config = dict(
    n_layer=9,
    d_model=192,
    n_experts=256,
    experts_per_token=4,
    d_expert=32,
    d_shared_expert=0,
    activation='swiglu',
    moe_layers=[0, 1, 2, 3, 4, 5, 6, 7, 8],
    router_score='softmax',
    normalize_top_k=True,
    routed_scale=1.0,
    balance_loss=0.00701,
    balance_bias=False,
    n_groups=4,
    groups_per_token=1,
    init_std_router=0.0162,
    lr_router=0.000621,
    n_head=2,
    n_kv_head=2,
    head_dim=96,
    vocab_size=8720,
    norm='layernorm',
    norm_place='out',
    norm_eps=1e-05,
    positions='rope',
    rope_base=20200.0,
    rope_fraction=1.0,
    qk_norm=True,
    attn_scale=0.102,
    tie_embeddings=False,
    parallel_block=False,
    init='uniform',
    init_std_qkv=0.0259,
    init_std_o=0.0061,
    init_std_up=0.0259,
    init_std_down=0.00373,
    optimizer='muon',
    lr=0.00778,
    beta1=0.9,
    weight_decay=0.018,
    lr_head=0.00789,
    grad_clip=0.5,
    warmup_steps=50,
    schedule='wsd',
    decay_fraction=0.916,
    decay_shape='linear',
    final_lr_fraction=0.0,
    batch_tokens=65536,
    seq_len=1024,
    doc_mask=True,
    train_tokens=511900000,
    steps=7811,
    dataset='wikipedia_en',
)
Below are experts of layer 5 (counted from 0) of a mixture-of-experts language model. Rows are named router (the router's row for the expert), gate (a neuron's input weights, with its number), up (a neuron's input weights, with its number), down (a neuron's output weights, with its number) and show model dimensions 0-191. Each number is 50 + 12 x the weight over its row's rms, rounded and kept within 0 to 99.
After each expert's rows: a language model's description of what the expert responds to; "raises" lists some tokens whose logits its average output raises strongly, later layers aside. This comes from a sample of Wikipedia text that the model never trained on.

# expert 54
router:30 52 46 40 55 45 45 49 54 62 64 69 64 55 56 42 49 56 37 33 56 57 47 78 62 50 52 55 45 66 45 67 53 45 64 55 40 55 46 54 40 54 20 44 60 42 05 36 72 32 47 49 45 52 49 39 26 53 30 32 45 65 35 78 47 58 67 56 49 69 28 53 57 36 57 28 67 51 70 66 49 49 48 45 59 52 39 59 40 45 19 59 39 50 49 57 43 47 33 63 59 48 46 40 57 42 60 49 67 36 18 44 74 40 31 46 47 46 29 47 45 57 48 46 47 72 42 36 42 52 62 55 60 47 54 52 57 43 83 45 33 39 56 58 68 35 51 51 46 63 50 60 43 44 47 60 61 55 58 49 51 63 60 51 37 45 43 38 65 70 58 46 50 52 59 65 55 56 46 43 55 35 61 44 68 41 37 54 41 58 47 75
gate0:40 54 75 40 58 30 41 53 49 29 48 37 46 67 48 41 70 37 24 40 46 42 55 37 41 29 56 43 56 54 58 52 35 73 63 43 46 61 75 48 43 65 34 45 47 68 46 33 55 53 47 39 42 59 41 52 41 56 57 67 37 34 48 46 53 37 56 47 38 33 53 46 59 32 62 61 45 62 61 60 37 42 69 71 20 72 35 49 45 68 48 56 40 54 56 37 34 46 63 60 47 50 45 59 38 49 51 52 75 39 42 49 56 53 64 35 42 45 49 32 50 43 56 50 63 56 46 51 38 37 71 53 66 25 55 66 51 39 83 37 36 57 61 49 64 34 65 47 45 55 55 67 83 46 52 60 63 64 54 29 36 51 77 41 62 58 52 44 35 22 63 44 53 55 39 43 41 43 62 52 61 46 53 59 57 66 58 32 47 52 49 58
up0:53 52 29 59 62 43 50 36 58 65 49 46 39 49 68 61 40 40 60 56 39 61 49 62 55 50 21 61 71 48 59 47 56 29 34 47 45 54 40 55 57 42 40 34 79 48 64 79 46 53 59 49 61 33 51 51 63 39 49 40 69 48 56 53 47 66 57 59 61 60 60 46 54 57 36 50 68 37 54 43 55 71 54 31 73 45 68 44 69 21 52 57 56 42 31 59 56 54 45 46 61 56 48 35 39 60 43 57 33 61 55 51 45 36 45 56 65 52 55 58 44 34 27 44 52 23 65 46 63 70 36 66 35 56 63 49 41 50 21 44 41 49 29 55 55 60 68 56 57 44 48 54 40 72 41 44 24 58 49 71 64 45 38 49 24 54 45 71 53 61 27 65 53 42 54 44 45 63 32 34 46 51 54 56 49 17 50 65 44 47 48 43
down0:44 29 48 56 52 49 60 41 51 47 65 30 52 52 59 51 49 73 53 49 49 37 51 47 58 59 50 49 60 52 52 63 59 72 62 55 58 57 35 55 38 45 27 66 40 30 41 47 51 33 47 58 58 50 46 46 60 43 65 49 46 61 58 23 36 62 67 58 44 46 51 44 44 48 32 57 58 46 56 52 46 52 57 38 61 32 52 30 50 45 55 47 34 57 67 30 44 63 52 52 42 23 36 48 56 38 77 58 14 60 50 46 45 73 63 18 49 42 58 31 79 40 56 56 52 53 55 44 68 26 49 57 48 28 55 61 53 55 36 27 66 66 50 66 42 41 45 50 44 60 61 77 55 46 66 43 39 27 39 43 42 38 55 44 52 58 50 77 49 33 56 31 65 51 57 70 39 59 55 23 60 62 63 47 45 77 62 53 58 43 41 50
Words opening a biography line or list item, such as nationality (Russian, French), "born", "(", dashes between dates, "In", "For".
raises: "level ", "ten", "bed ", "cell"

# expert 14
router:49 40 55 62 33 52 32 46 52 57 40 52 38 35 54 35 57 61 55 71 68 57 54 24 53 75 55 36 35 57 54 43 57 52 38 24 28 46 60 43 43 41 48 68 37 42 33 73 45 56 59 45 46 32 50 40 45 64 47 39 39 71 62 63 52 23 63 55 41 56 63 55 53 65 73 47 40 51 37 71 60 55 52 42 49 82 62 50 72 30 54 59 36 48 41 54 32 52 61 63 45 63 44 51 75 43 69 59 58 61 44 51 41 69 52 37 58 49 25 77 48 47 49 40 58 62 45 48 48 45 61 54 36 65 39 66 45 34 33 57 42 28 37 54 53 34 38 62 73 44 67 37 51 50 56 42 63 70 65 39 47 55 44 40 45 46 42 56 23 68 52 54 53 56 41 49 50 38 53 44 67 40 37 51 39 63 28 51 52 60 43 67
gate0:82 62 47 51 32 38 34 34 58 67 55 57 81 50 44 61 47 45 33 55 41 53 38 37 42 49 51 52 43 60 54 29 48 62 37 54 63 34 50 47 46 40 56 58 45 56 44 48 64 50 47 34 48 63 57 68 53 56 38 51 46 64 52 27 52 67 44 50 67 67 55 48 54 47 46 46 45 64 63 54 56 49 52 31 55 35 44 55 57 61 47 37 54 60 53 17 60 48 25 21 49 48 42 53 51 37 50 55 40 43 57 65 54 65 32 52 53 44 61 63 60 70 38 41 43 58 41 41 64 36 59 75 49 66 38 80 43 45 49 58 37 23 70 58 54 49 49 63 33 38 68 64 45 33 53 48 42 33 60 74 69 58 33 25 28 63 55 50 50 59 64 48 47 42 33 52 74 38 58 32 57 42 54 51 29 54 47 29 55 42 34 56
up0:73 59 41 43 47 31 59 43 46 71 43 23 65 58 41 59 47 30 64 54 34 61 30 50 48 55 74 61 36 50 40 45 36 55 50 67 52 48 49 44 38 45 62 41 48 47 42 51 57 31 46 49 53 58 64 42 47 56 47 49 58 55 38 46 49 54 46 59 66 52 41 64 39 54 45 59 47 56 76 65 62 63 37 53 30 38 80 65 58 55 38 35 60 57 43 42 59 72 60 59 46 54 62 54 42 37 47 43 22 63 45 50 51 94 32 51 64 44 42 69 62 40 47 61 44 76 66 26 58 45 68 50 64 53 39 44 49 67 55 51 39 32 37 57 49 54 45 59 52 31 69 65 51 48 51 63 41 70 65 66 70 52 45 25 38 48 51 53 43 44 46 59 25 29 58 59 45 43 45 47 45 39 50 44 32 32 43 51 29 32 44 50
down0:62 21 77 49 56 33 43 56 61 45 46 31 51 49 45 63 33 43 74 64 48 61 35 82 56 69 51 40 38 31 53 51 48 64 58 67 67 48 20 38 38 61 72 44 56 57 45 60 65 41 64 66 40 41 45 65 70 50 50 43 52 42 38 61 66 70 51 47 53 48 49 28 59 30 70 34 51 42 49 36 41 47 20 32 47 44 51 58 44 58 52 42 39 45 70 23 40 52 34 58 59 34 30 48 45 42 49 58 50 52 55 47 47 67 47 39 43 73 42 30 65 34 59 58 33 50 62 49 41 49 48 48 48 49 51 65 47 56 67 56 66 42 50 57 62 47 57 51 48 41 52 60 35 53 58 42 64 39 54 44 36 49 65 44 53 65 62 39 47 65 78 38 35 45 43 56 59 55 42 31 65 49 36 54 26 64 61 52 66 57 48 36
First pieces of common nouns right after a, the or an, such as pain(ter), libr(ary), restaur(ant), plus whole nouns like house and ship.
raises: "ture", "ture ", "tures", "====", "т", "tures "

# expert 49
router:65 41 63 55 63 59 59 57 35 35 47 41 45 49 30 68 68 73 63 58 64 50 59 59 52 50 62 41 40 46 43 54 30 59 44 60 50 78 45 41 37 59 62 62 55 57 59 15 40 49 69 51 49 50 39 49 29 59 40 32 38 52 20 40 52 59 34 44 65 62 49 48 52 41 58 47 36 43 47 27 45 44 73 66 56 71 53 68 67 40 63 34 26 47 45 43 67 63 33 42 54 37 55 41 45 27 58 42 46 47 36 40 31 33 36 55 43 42 46 58 52 59 46 57 42 53 55 39 45 43 52 75 35 35 59 52 58 40 39 36 47 43 56 49 59 52 62 55 60 55 63 38 60 47 52 53 57 40 73 29 37 35 36 24 45 62 53 61 56 23 38 61 44 62 43 55 53 47 71 67 48 68 46 57 36 65 50 56 61 37 64 28
gate0:74 49 55 44 40 65 52 47 56 44 26 57 47 53 61 40 46 54 28 71 51 28 39 49 46 60 58 65 63 52 59 56 35 59 40 51 37 47 52 25 62 41 31 53 33 56 33 58 68 39 32 51 42 46 57 34 47 53 41 43 62 62 66 39 68 68 52 58 83 51 30 75 56 37 46 59 52 48 44 60 30 62 24 43 61 65 40 40 37 44 47 65 53 29 25 59 69 57 43 62 47 54 40 38 40 44 35 37 52 50 80 24 60 40 52 52 65 41 50 47 47 33 52 57 43 50 56 73 56 50 52 45 63 59 48 45 42 40 56 60 32 38 65 47 54 64 58 51 39 51 65 62 69 53 40 44 45 46 28 42 57 47 42 49 77 63 38 46 35 50 39 37 51 47 44 54 51 46 66 71 55 48 67 73 43 43 60 69 70 57 56 65
up0:64 47 40 63 53 42 53 64 70 67 33 47 43 59 39 70 56 68 63 42 38 64 50 58 45 49 37 61 53 42 60 37 56 55 60 41 43 40 47 73 34 42 48 54 38 52 57 40 32 68 52 46 60 38 43 37 65 31 48 39 47 42 75 50 44 51 39 50 27 57 70 36 50 68 63 46 47 51 36 36 43 49 66 33 38 52 69 69 67 60 33 42 58 66 37 49 51 45 54 35 64 51 26 53 48 79 57 51 61 63 28 53 52 61 51 40 44 56 51 68 64 43 47 28 66 43 43 66 19 57 56 48 38 61 51 35 50 51 56 31 76 38 46 32 59 38 47 43 48 42 57 68 23 61 57 50 47 24 52 78 49 59 53 38 29 51 53 60 49 47 59 44 58 45 74 53 47 68 38 62 49 68 38 38 44 46 66 57 43 62 47 32
down0:36 40 76 52 51 64 35 39 46 52 64 50 48 56 32 40 41 25 56 24 44 28 46 34 50 34 50 42 42 67 57 60 32 39 62 63 52 61 66 46 76 72 34 49 51 34 56 60 40 73 53 29 51 63 45 36 64 30 48 42 58 39 54 53 57 53 58 72 57 67 41 59 47 54 51 78 36 65 48 60 47 67 48 43 44 47 35 24 57 42 71 54 52 54 50 62 54 70 60 49 34 44 34 68 32 68 45 47 54 32 63 51 57 34 58 29 47 49 45 65 60 58 26 63 38 42 43 51 39 46 75 33 66 49 48 51 47 53 48 55 43 55 54 59 67 59 47 53 56 57 43 47 19 63 38 58 58 28 55 36 25 56 36 49 39 54 54 67 58 72 65 54 51 54 46 59 61 55 51 52 52 49 48 55 60 56 33 48 53 50 34 25
Commas, often after a closing bracket or quote, ending a name, title, date or clause in prose, followed by and, which or but.
raises: "and ", "etc", "but ", "among ", "followed ", "reve"

# expert 12
router:48 35 46 55 53 38 66 36 48 46 78 71 46 34 33 38 60 40 65 48 25 21 46 76 46 44 34 32 44 39 28 48 50 65 76 61 63 49 60 49 59 61 29 36 48 22 44 48 39 57 76 50 59 39 38 42 44 35 47 32 63 52 51 47 32 53 47 44 40 60 54 54 47 53 64 61 59 58 45 48 39 55 37 42 46 66 34 46 45 70 58 55 42 31 39 43 25 53 33 43 51 42 50 31 51 41 39 43 58 36 47 46 61 74 57 40 63 55 46 54 42 47 48 37 46 53 49 62 54 49 35 65 47 59 45 67 49 52 44 60 48 36 62 55 52 51 53 59 40 34 59 01 72 57 32 54 60 50 55 53 59 58 71 55 63 46 72 45 47 37 61 60 62 50 54 58 36 62 35 48 48 36 46 61 52 65 49 69 59 58 56 28
gate2:27 44 41 54 52 44 44 54 61 45 46 36 56 46 41 41 73 27 68 54 36 45 56 63 54 43 53 53 35 67 39 43 39 54 49 36 39 29 67 53 62 59 38 32 38 36 41 65 44 40 42 58 45 47 54 36 52 44 55 44 66 40 54 61 50 65 58 59 52 53 57 42 50 40 46 38 61 56 26 32 57 27 56 66 51 25 35 53 55 44 39 51 54 33 64 36 50 65 25 43 55 47 46 30 38 73 38 42 68 59 59 49 55 41 40 65 43 70 53 40 32 51 67 65 66 47 53 45 52 47 36 45 51 54 59 46 32 36 63 55 38 69 49 33 58 51 51 44 44 56 33 54 77 38 45 50 51 82 53 71 69 54 61 46 48 63 56 52 58 65 52 47 34 73 39 57 55 56 57 11 53 29 47 68 68 62 31 71 67 57 39 46
up2:49 47 55 49 35 59 55 34 37 44 63 70 41 48 68 54 42 45 20 46 58 67 43 45 38 39 47 56 54 40 26 68 68 53 67 40 73 64 36 52 53 58 73 73 38 43 60 65 53 38 55 67 64 59 57 59 51 50 53 71 58 63 68 45 30 37 42 68 65 44 49 46 69 61 46 73 46 50 65 55 27 65 58 27 51 64 66 45 42 45 57 45 54 39 67 43 50 45 63 65 41 43 48 64 38 22 53 67 43 46 67 59 36 54 49 30 48 32 54 51 53 52 28 34 52 66 65 45 48 47 66 60 45 59 49 56 61 53 37 42 46 59 45 66 50 39 43 69 34 51 47 53 41 52 67 47 57 27 50 47 46 48 43 47 55 39 61 22 50 39 19 54 62 54 52 43 49 43 47 65 47 62 46 50 38 38 55 06 48 45 39 48
down2:61 55 52 34 50 48 32 35 46 63 48 63 45 69 55 46 36 46 48 58 74 65 50 29 62 32 47 57 68 44 49 64 43 38 45 37 43 57 14 55 59 38 45 49 54 44 60 36 51 12 61 42 40 52 49 38 47 63 52 64 59 49 32 36 56 42 49 55 48 54 52 61 38 49 44 11 62 54 60 56 57 65 41 55 55 55 38 54 60 73 22 58 55 58 55 50 70 69 59 58 54 47 51 48 68 52 43 49 30 59 52 33 77 58 65 40 59 39 78 39 52 50 50 58 38 37 45 55 41 32 78 45 51 49 41 55 50 40 56 55 43 53 56 40 46 49 48 46 52 47 54 52 42 40 54 61 40 28 45 58 48 45 60 57 41 26 51 72 56 34 34 66 47 41 33 47 43 52 71 70 44 79 44 50 75 34 56 30 53 66 56 59
Closing parentheses and final year digits at the end of list lines, like authority years "187-4)", "(105 mm)", "(died 186-0)".
raises: "” ", "^{", "ev ", "=="

# expert 33
router:43 56 46 56 45 47 35 57 46 50 38 44 49 50 81 56 48 63 43 71 74 66 53 48 43 55 54 41 37 73 63 41 47 43 41 40 47 66 40 49 23 35 65 72 48 42 60 48 50 43 36 30 40 37 41 64 49 44 49 41 46 68 80 53 57 55 76 74 37 78 43 41 39 52 37 57 60 41 33 55 50 39 62 53 43 22 57 58 25 35 57 43 47 52 45 48 54 48 70 48 45 54 50 58 45 44 59 53 44 66 52 45 55 58 47 58 52 45 48 33 54 42 45 55 66 36 75 47 58 49 60 58 71 64 26 41 43 45 51 34 53 74 72 31 39 53 39 47 59 58 47 48 55 37 49 44 44 44 35 55 40 51 62 75 50 43 37 53 50 78 46 59 33 32 62 60 48 43 79 47 65 49 36 43 65 48 35 68 30 68 33 57
gate0:67 52 49 52 32 43 49 64 64 44 60 54 59 51 42 37 47 52 88 52 52 53 51 33 46 55 29 56 52 54 37 43 37 43 23 44 47 42 18 52 38 59 61 45 60 26 42 42 33 27 66 58 62 32 58 41 40 56 37 52 52 63 42 43 52 63 43 31 38 60 42 69 54 72 58 32 42 61 57 52 24 52 70 35 45 68 35 38 50 41 64 53 40 56 57 50 43 45 40 49 55 62 85 32 49 53 36 42 51 36 68 60 46 46 47 65 85 59 72 51 50 56 56 48 57 63 35 45 39 40 54 53 65 52 60 45 49 60 46 54 54 40 52 41 47 45 55 51 56 47 45 37 30 56 47 60 39 63 45 51 59 69 63 58 43 49 52 28 26 54 57 49 77 46 50 39 50 69 23 59 61 44 37 43 39 67 45 62 72 53 62 57
up0:57 33 44 57 36 25 65 47 55 43 50 65 62 47 48 57 38 51 73 52 45 39 57 50 73 55 56 66 52 63 43 36 43 21 39 71 42 51 55 38 39 57 37 56 49 52 18 49 50 52 49 68 63 64 65 34 39 50 39 49 58 64 38 62 56 39 75 52 53 58 48 53 50 69 60 49 53 52 61 52 53 50 53 37 41 58 43 40 49 26 67 58 29 43 55 36 36 48 39 54 42 31 68 44 52 45 48 30 52 54 52 59 52 51 55 58 66 41 58 65 51 71 63 48 43 60 33 40 45 38 53 46 64 55 77 24 39 37 44 56 48 57 36 35 39 40 34 66 54 52 44 47 48 24 52 44 40 66 41 58 57 48 35 57 29 54 45 28 31 67 58 55 54 58 58 41 44 69 32 69 75 42 39 70 32 68 42 75 70 40 66 41
down0:45 43 39 51 29 61 44 39 62 49 59 42 64 50 55 25 51 56 49 48 58 62 52 55 49 45 48 48 56 36 61 39 54 68 27 65 52 27 48 51 64 48 63 34 40 54 49 54 40 31 23 43 53 47 60 69 49 43 52 43 46 55 58 42 38 55 44 33 49 49 60 38 60 59 55 42 61 49 66 42 50 60 57 42 34 55 70 64 50 65 65 42 58 28 36 54 41 46 47 47 53 55 65 62 82 33 49 35 58 37 53 62 58 39 73 46 33 34 51 54 50 59 76 47 40 45 70 27 56 65 35 35 45 66 34 54 48 62 60 72 49 47 29 17 47 40 50 44 77 52 24 57 43 51 33 67 42 48 50 40 56 70 45 61 50 59 65 52 56 44 69 63 61 38 34 55 73 69 33 37 42 42 58 58 44 42 57 24 61 36 60 64
Opening pieces of formal, legal or political Latinate words after articles or to, such as prec(edent), sec(urity), ex(ercise), dec(ree).
raises: "ture", "occer ", "ture ", "tures", "tured ", "tures "

# expert 15
router:36 46 29 66 55 37 47 69 65 53 57 62 56 73 48 51 50 57 53 40 39 12 36 74 43 54 47 43 41 44 61 54 50 45 47 58 49 38 46 48 64 59 46 56 45 72 30 76 54 69 46 64 57 37 67 43 37 55 24 52 45 55 42 64 57 66 50 64 48 49 42 72 60 31 35 52 41 67 47 27 54 64 55 50 61 46 34 39 33 26 56 32 44 41 44 55 56 67 50 47 61 59 69 44 45 44 59 58 37 39 40 41 60 43 40 48 27 39 50 81 42 65 60 54 49 64 44 52 48 33 43 46 53 39 48 51 60 59 48 72 53 55 37 52 59 68 65 29 61 44 58 44 53 70 45 53 52 58 44 50 69 67 60 50 32 64 49 51 51 55 61 60 63 61 47 64 53 51 53 55 28 51 31 49 14 36 21 71 56 50 48 37
gate1:59 41 31 52 47 55 69 70 43 45 34 57 28 35 47 55 49 73 50 51 51 47 46 53 51 54 74 53 58 71 58 71 67 63 30 58 48 48 34 50 52 54 50 58 48 36 32 48 57 54 49 55 49 60 51 67 24 48 41 44 44 75 44 67 59 49 64 57 58 44 40 53 37 46 46 41 58 57 49 48 60 39 35 53 47 45 69 37 61 48 55 43 45 41 59 62 43 53 59 56 44 58 57 54 49 29 62 73 47 57 45 33 62 44 77 59 40 26 44 55 55 47 15 47 69 58 48 33 57 57 51 57 27 38 25 37 40 66 53 60 63 56 35 40 48 39 39 52 65 30 74 61 34 35 33 59 60 41 57 56 53 53 55 58 55 35 24 33 61 46 56 64 49 46 52 61 47 60 71 35 47 16 35 32 66 56 54 68 28 50 39 57
up1:46 37 48 54 51 46 49 47 42 47 66 55 35 34 58 43 28 55 49 31 48 22 49 63 59 56 58 46 50 47 26 58 60 42 47 62 43 49 28 29 41 42 40 45 55 56 50 14 46 59 39 55 78 47 46 56 47 42 45 68 50 68 31 65 76 40 62 50 63 30 51 52 24 58 76 48 47 43 48 22 54 45 43 44 57 44 45 51 36 43 47 49 62 79 62 33 45 40 59 62 43 70 65 48 50 38 64 43 69 53 44 54 61 42 64 46 31 40 39 66 75 57 32 35 45 39 40 40 39 50 57 62 57 57 45 42 57 71 38 64 55 59 35 51 46 59 52 42 67 41 56 65 40 56 26 47 48 76 53 43 55 61 39 44 36 20 40 35 54 62 48 67 63 46 40 39 57 62 63 57 57 44 37 32 56 42 39 58 42 60 58 64
down1:43 59 55 53 49 47 57 79 55 49 47 61 28 65 58 44 53 36 60 57 53 37 58 47 53 75 35 39 42 42 59 50 49 45 53 58 37 33 47 42 21 38 62 42 42 37 44 48 29 53 42 50 50 57 37 54 71 52 58 43 46 42 73 59 51 59 69 35 38 58 51 50 61 54 40 54 54 51 56 62 59 53 44 41 39 62 57 40 55 81 45 44 82 40 33 41 73 49 46 47 84 45 51 60 50 48 64 25 33 59 51 41 61 47 53 46 31 62 49 43 37 43 45 39 57 53 70 30 50 33 64 54 29 72 65 65 43 67 56 71 59 60 38 34 46 59 43 30 76 35 49 74 45 65 26 54 58 43 63 55 57 52 49 45 30 42 55 64 38 50 40 37 42 48 49 41 57 56 32 42 38 45 35 45 58 42 57 82 39 49 56 36
Punctuation, years and closing words that end a phrase in list-like entries, such as England after a parish, Born: c. 195(8), pp, ).
raises: "sources ", "force ", "let "

# expert 4
router:31 40 52 45 40 53 41 63 58 41 44 41 46 59 41 53 33 50 69 56 60 70 38 46 56 45 57 43 69 50 31 37 55 42 31 45 48 63 25 58 63 35 64 62 46 46 65 53 41 51 54 49 34 41 43 60 45 22 78 63 32 56 68 58 47 38 45 57 70 43 43 43 62 72 56 47 50 56 45 61 54 33 51 45 41 50 25 51 51 36 75 69 43 46 54 38 18 28 68 65 36 55 43 39 62 75 51 49 48 58 56 60 45 46 37 49 45 42 60 52 51 51 72 60 42 71 73 37 59 59 58 70 51 38 44 56 44 65 51 51 77 39 51 46 65 69 37 43 49 35 44 39 59 58 58 66 60 64 67 47 51 48 74 30 46 38 37 48 40 62 68 57 54 42 25 38 50 48 55 59 69 46 70 52 54 55 50 75 47 49 31 52
gate1:47 59 49 47 77 46 50 61 56 23 51 66 73 51 58 50 34 56 58 42 61 59 56 58 65 59 48 54 51 45 31 44 49 55 56 39 64 14 52 59 43 79 56 58 54 54 79 43 61 39 57 75 58 53 41 51 35 63 39 66 50 64 59 40 71 43 64 50 56 43 49 56 69 50 49 41 28 32 48 70 55 53 56 32 41 48 29 40 51 63 70 23 60 49 64 41 51 47 49 47 46 48 51 57 64 59 55 72 61 47 49 65 40 65 41 46 35 46 40 35 45 35 40 39 57 38 50 52 32 51 50 46 17 55 24 43 46 21 63 51 80 62 43 46 51 48 42 40 54 54 44 34 51 48 43 35 35 43 36 26 46 51 51 67 37 63 48 43 62 57 43 51 39 64 27 48 55 59 29 51 44 62 51 67 46 34 50 53 65 53 52 35
up1:49 38 34 49 30 32 49 51 35 56 61 56 41 51 44 63 77 61 40 36 14 34 45 65 48 65 57 56 45 42 51 45 47 52 57 50 51 66 55 44 45 51 60 19 38 75 40 56 59 58 54 40 58 45 43 35 53 60 31 66 48 48 47 40 41 50 44 43 50 38 62 45 49 57 59 70 60 63 51 43 51 49 30 60 54 48 54 52 63 83 22 60 24 44 58 51 37 57 47 57 64 59 56 65 28 58 44 33 51 50 64 51 41 42 31 36 45 71 49 45 76 55 62 74 15 50 56 66 60 50 47 54 59 35 50 55 69 54 49 59 47 45 34 62 32 57 54 25 48 54 32 56 36 56 39 43 42 64 48 46 56 50 57 45 67 54 32 66 47 28 47 54 46 53 39 31 38 28 47 49 59 60 48 54 56 57 74 73 49 58 60 58
down1:62 62 39 52 31 38 59 46 29 46 27 37 48 51 49 71 66 51 39 58 44 46 69 49 61 37 55 19 70 69 66 49 65 50 42 57 67 55 53 40 59 62 50 53 25 71 41 47 41 41 31 53 34 48 57 54 69 68 32 49 32 54 38 29 27 43 53 43 47 65 50 33 54 51 40 63 41 55 47 21 52 45 47 47 43 49 58 64 64 63 34 89 44 56 43 74 44 50 74 66 31 38 49 43 47 51 35 40 52 49 51 62 53 42 54 49 35 69 46 70 45 55 62 51 57 67 70 47 72 33 52 48 54 57 29 73 47 45 71 60 22 74 50 40 61 53 42 49 56 39 43 47 38 50 34 63 52 50 63 45 51 51 46 69 39 35 43 42 41 39 51 55 72 52 37 48 53 52 52 44 38 42 56 47 57 62 53 41 49 54 42 55
Opening pieces of long technical or Latinate words split into fragments, such as in(secticide), simul, adi(abatic), architec, micro.
raises: "tures", "т", "tain", "tured ", "ture", "=="

# expert 61
router:62 35 42 59 57 56 49 57 48 76 70 55 69 51 45 58 54 46 51 33 59 54 49 54 49 57 73 58 41 29 46 62 44 45 64 54 39 62 68 51 58 64 57 43 69 54 62 43 38 51 47 54 44 48 50 44 50 62 44 31 44 48 30 37 59 67 47 48 74 63 52 60 53 26 46 36 43 48 58 55 50 76 58 46 43 61 70 77 50 65 50 45 34 37 41 42 47 56 40 44 45 39 33 57 53 51 31 46 60 56 33 33 59 59 40 70 63 52 30 52 50 51 38 34 29 47 48 64 63 56 52 55 26 31 66 79 66 36 72 43 47 36 51 73 56 50 58 63 62 45 66 57 51 27 47 51 39 29 71 48 38 43 36 57 45 51 56 57 64 61 24 54 70 61 36 44 51 47 41 45 58 54 56 75 59 28 27 44 60 46 47 24
gate0:56 57 71 65 40 56 65 32 55 63 43 41 47 40 64 42 58 56 59 50 38 68 38 46 52 64 57 47 56 64 39 18 40 51 35 56 33 44 63 48 65 33 62 45 33 56 60 67 45 65 63 45 29 55 49 57 53 46 67 78 53 37 55 52 42 54 63 57 41 48 63 58 56 55 65 69 44 36 42 52 56 57 56 60 66 21 65 56 43 43 33 63 53 29 63 31 54 57 41 62 42 53 20 41 69 48 45 47 58 47 43 34 39 40 38 53 53 37 54 38 52 35 42 31 24 64 47 41 37 71 56 58 51 51 44 66 34 44 61 42 81 50 37 61 33 40 36 27 47 51 56 44 43 56 42 47 58 39 48 57 49 50 63 59 60 37 74 59 46 53 55 92 39 37 28 53 66 31 43 54 54 51 54 55 46 58 50 62 33 59 45 57
up0:73 34 62 60 39 61 70 41 64 75 31 46 51 51 46 60 29 46 60 43 46 60 40 47 57 61 56 63 42 46 59 49 57 46 54 59 35 53 68 46 57 26 45 42 28 45 34 67 49 51 55 47 39 58 56 52 37 46 76 59 57 34 55 40 76 48 65 59 54 29 49 61 39 51 57 63 49 43 43 59 54 46 53 34 64 13 50 54 33 69 51 63 49 32 64 40 35 55 55 54 51 36 21 33 51 62 32 53 56 50 34 44 46 45 54 60 51 35 51 45 39 35 49 56 30 65 55 33 40 62 55 50 30 61 64 54 50 31 67 31 72 41 54 35 60 54 34 39 42 44 43 44 40 33 45 61 64 62 45 62 47 51 56 66 60 31 58 56 69 63 46 76 56 44 39 52 49 41 37 58 31 74 58 52 62 57 43 42 21 36 44 55
down0:59 35 54 53 54 54 52 42 79 78 52 53 41 60 53 59 23 45 49 54 23 50 53 57 31 61 53 67 57 42 40 40 52 30 60 47 70 36 47 61 60 52 48 41 39 67 49 54 64 59 50 44 42 30 58 63 53 55 31 34 70 45 74 61 50 33 38 52 43 61 68 24 44 53 49 24 54 48 46 30 36 57 49 58 58 19 45 54 54 37 64 39 47 47 44 41 62 60 68 74 44 49 49 48 52 77 58 39 53 37 51 68 64 49 38 53 40 53 34 46 54 65 52 65 41 53 55 42 40 44 45 86 42 42 41 40 55 46 45 57 56 61 49 40 46 56 61 70 42 44 61 34 37 38 59 51 33 54 57 28 53 43 75 62 67 52 46 48 43 44 65 51 40 59 60 48 33 54 59 45 48 25 39 53 49 63 62 23 25 55 60 64
Commas between city and state in sports result tables, such as Fullerton, CA and Greensboro, NC, plus commas and slashes in prose lists.
raises: "end ", "sour", "day ", "last "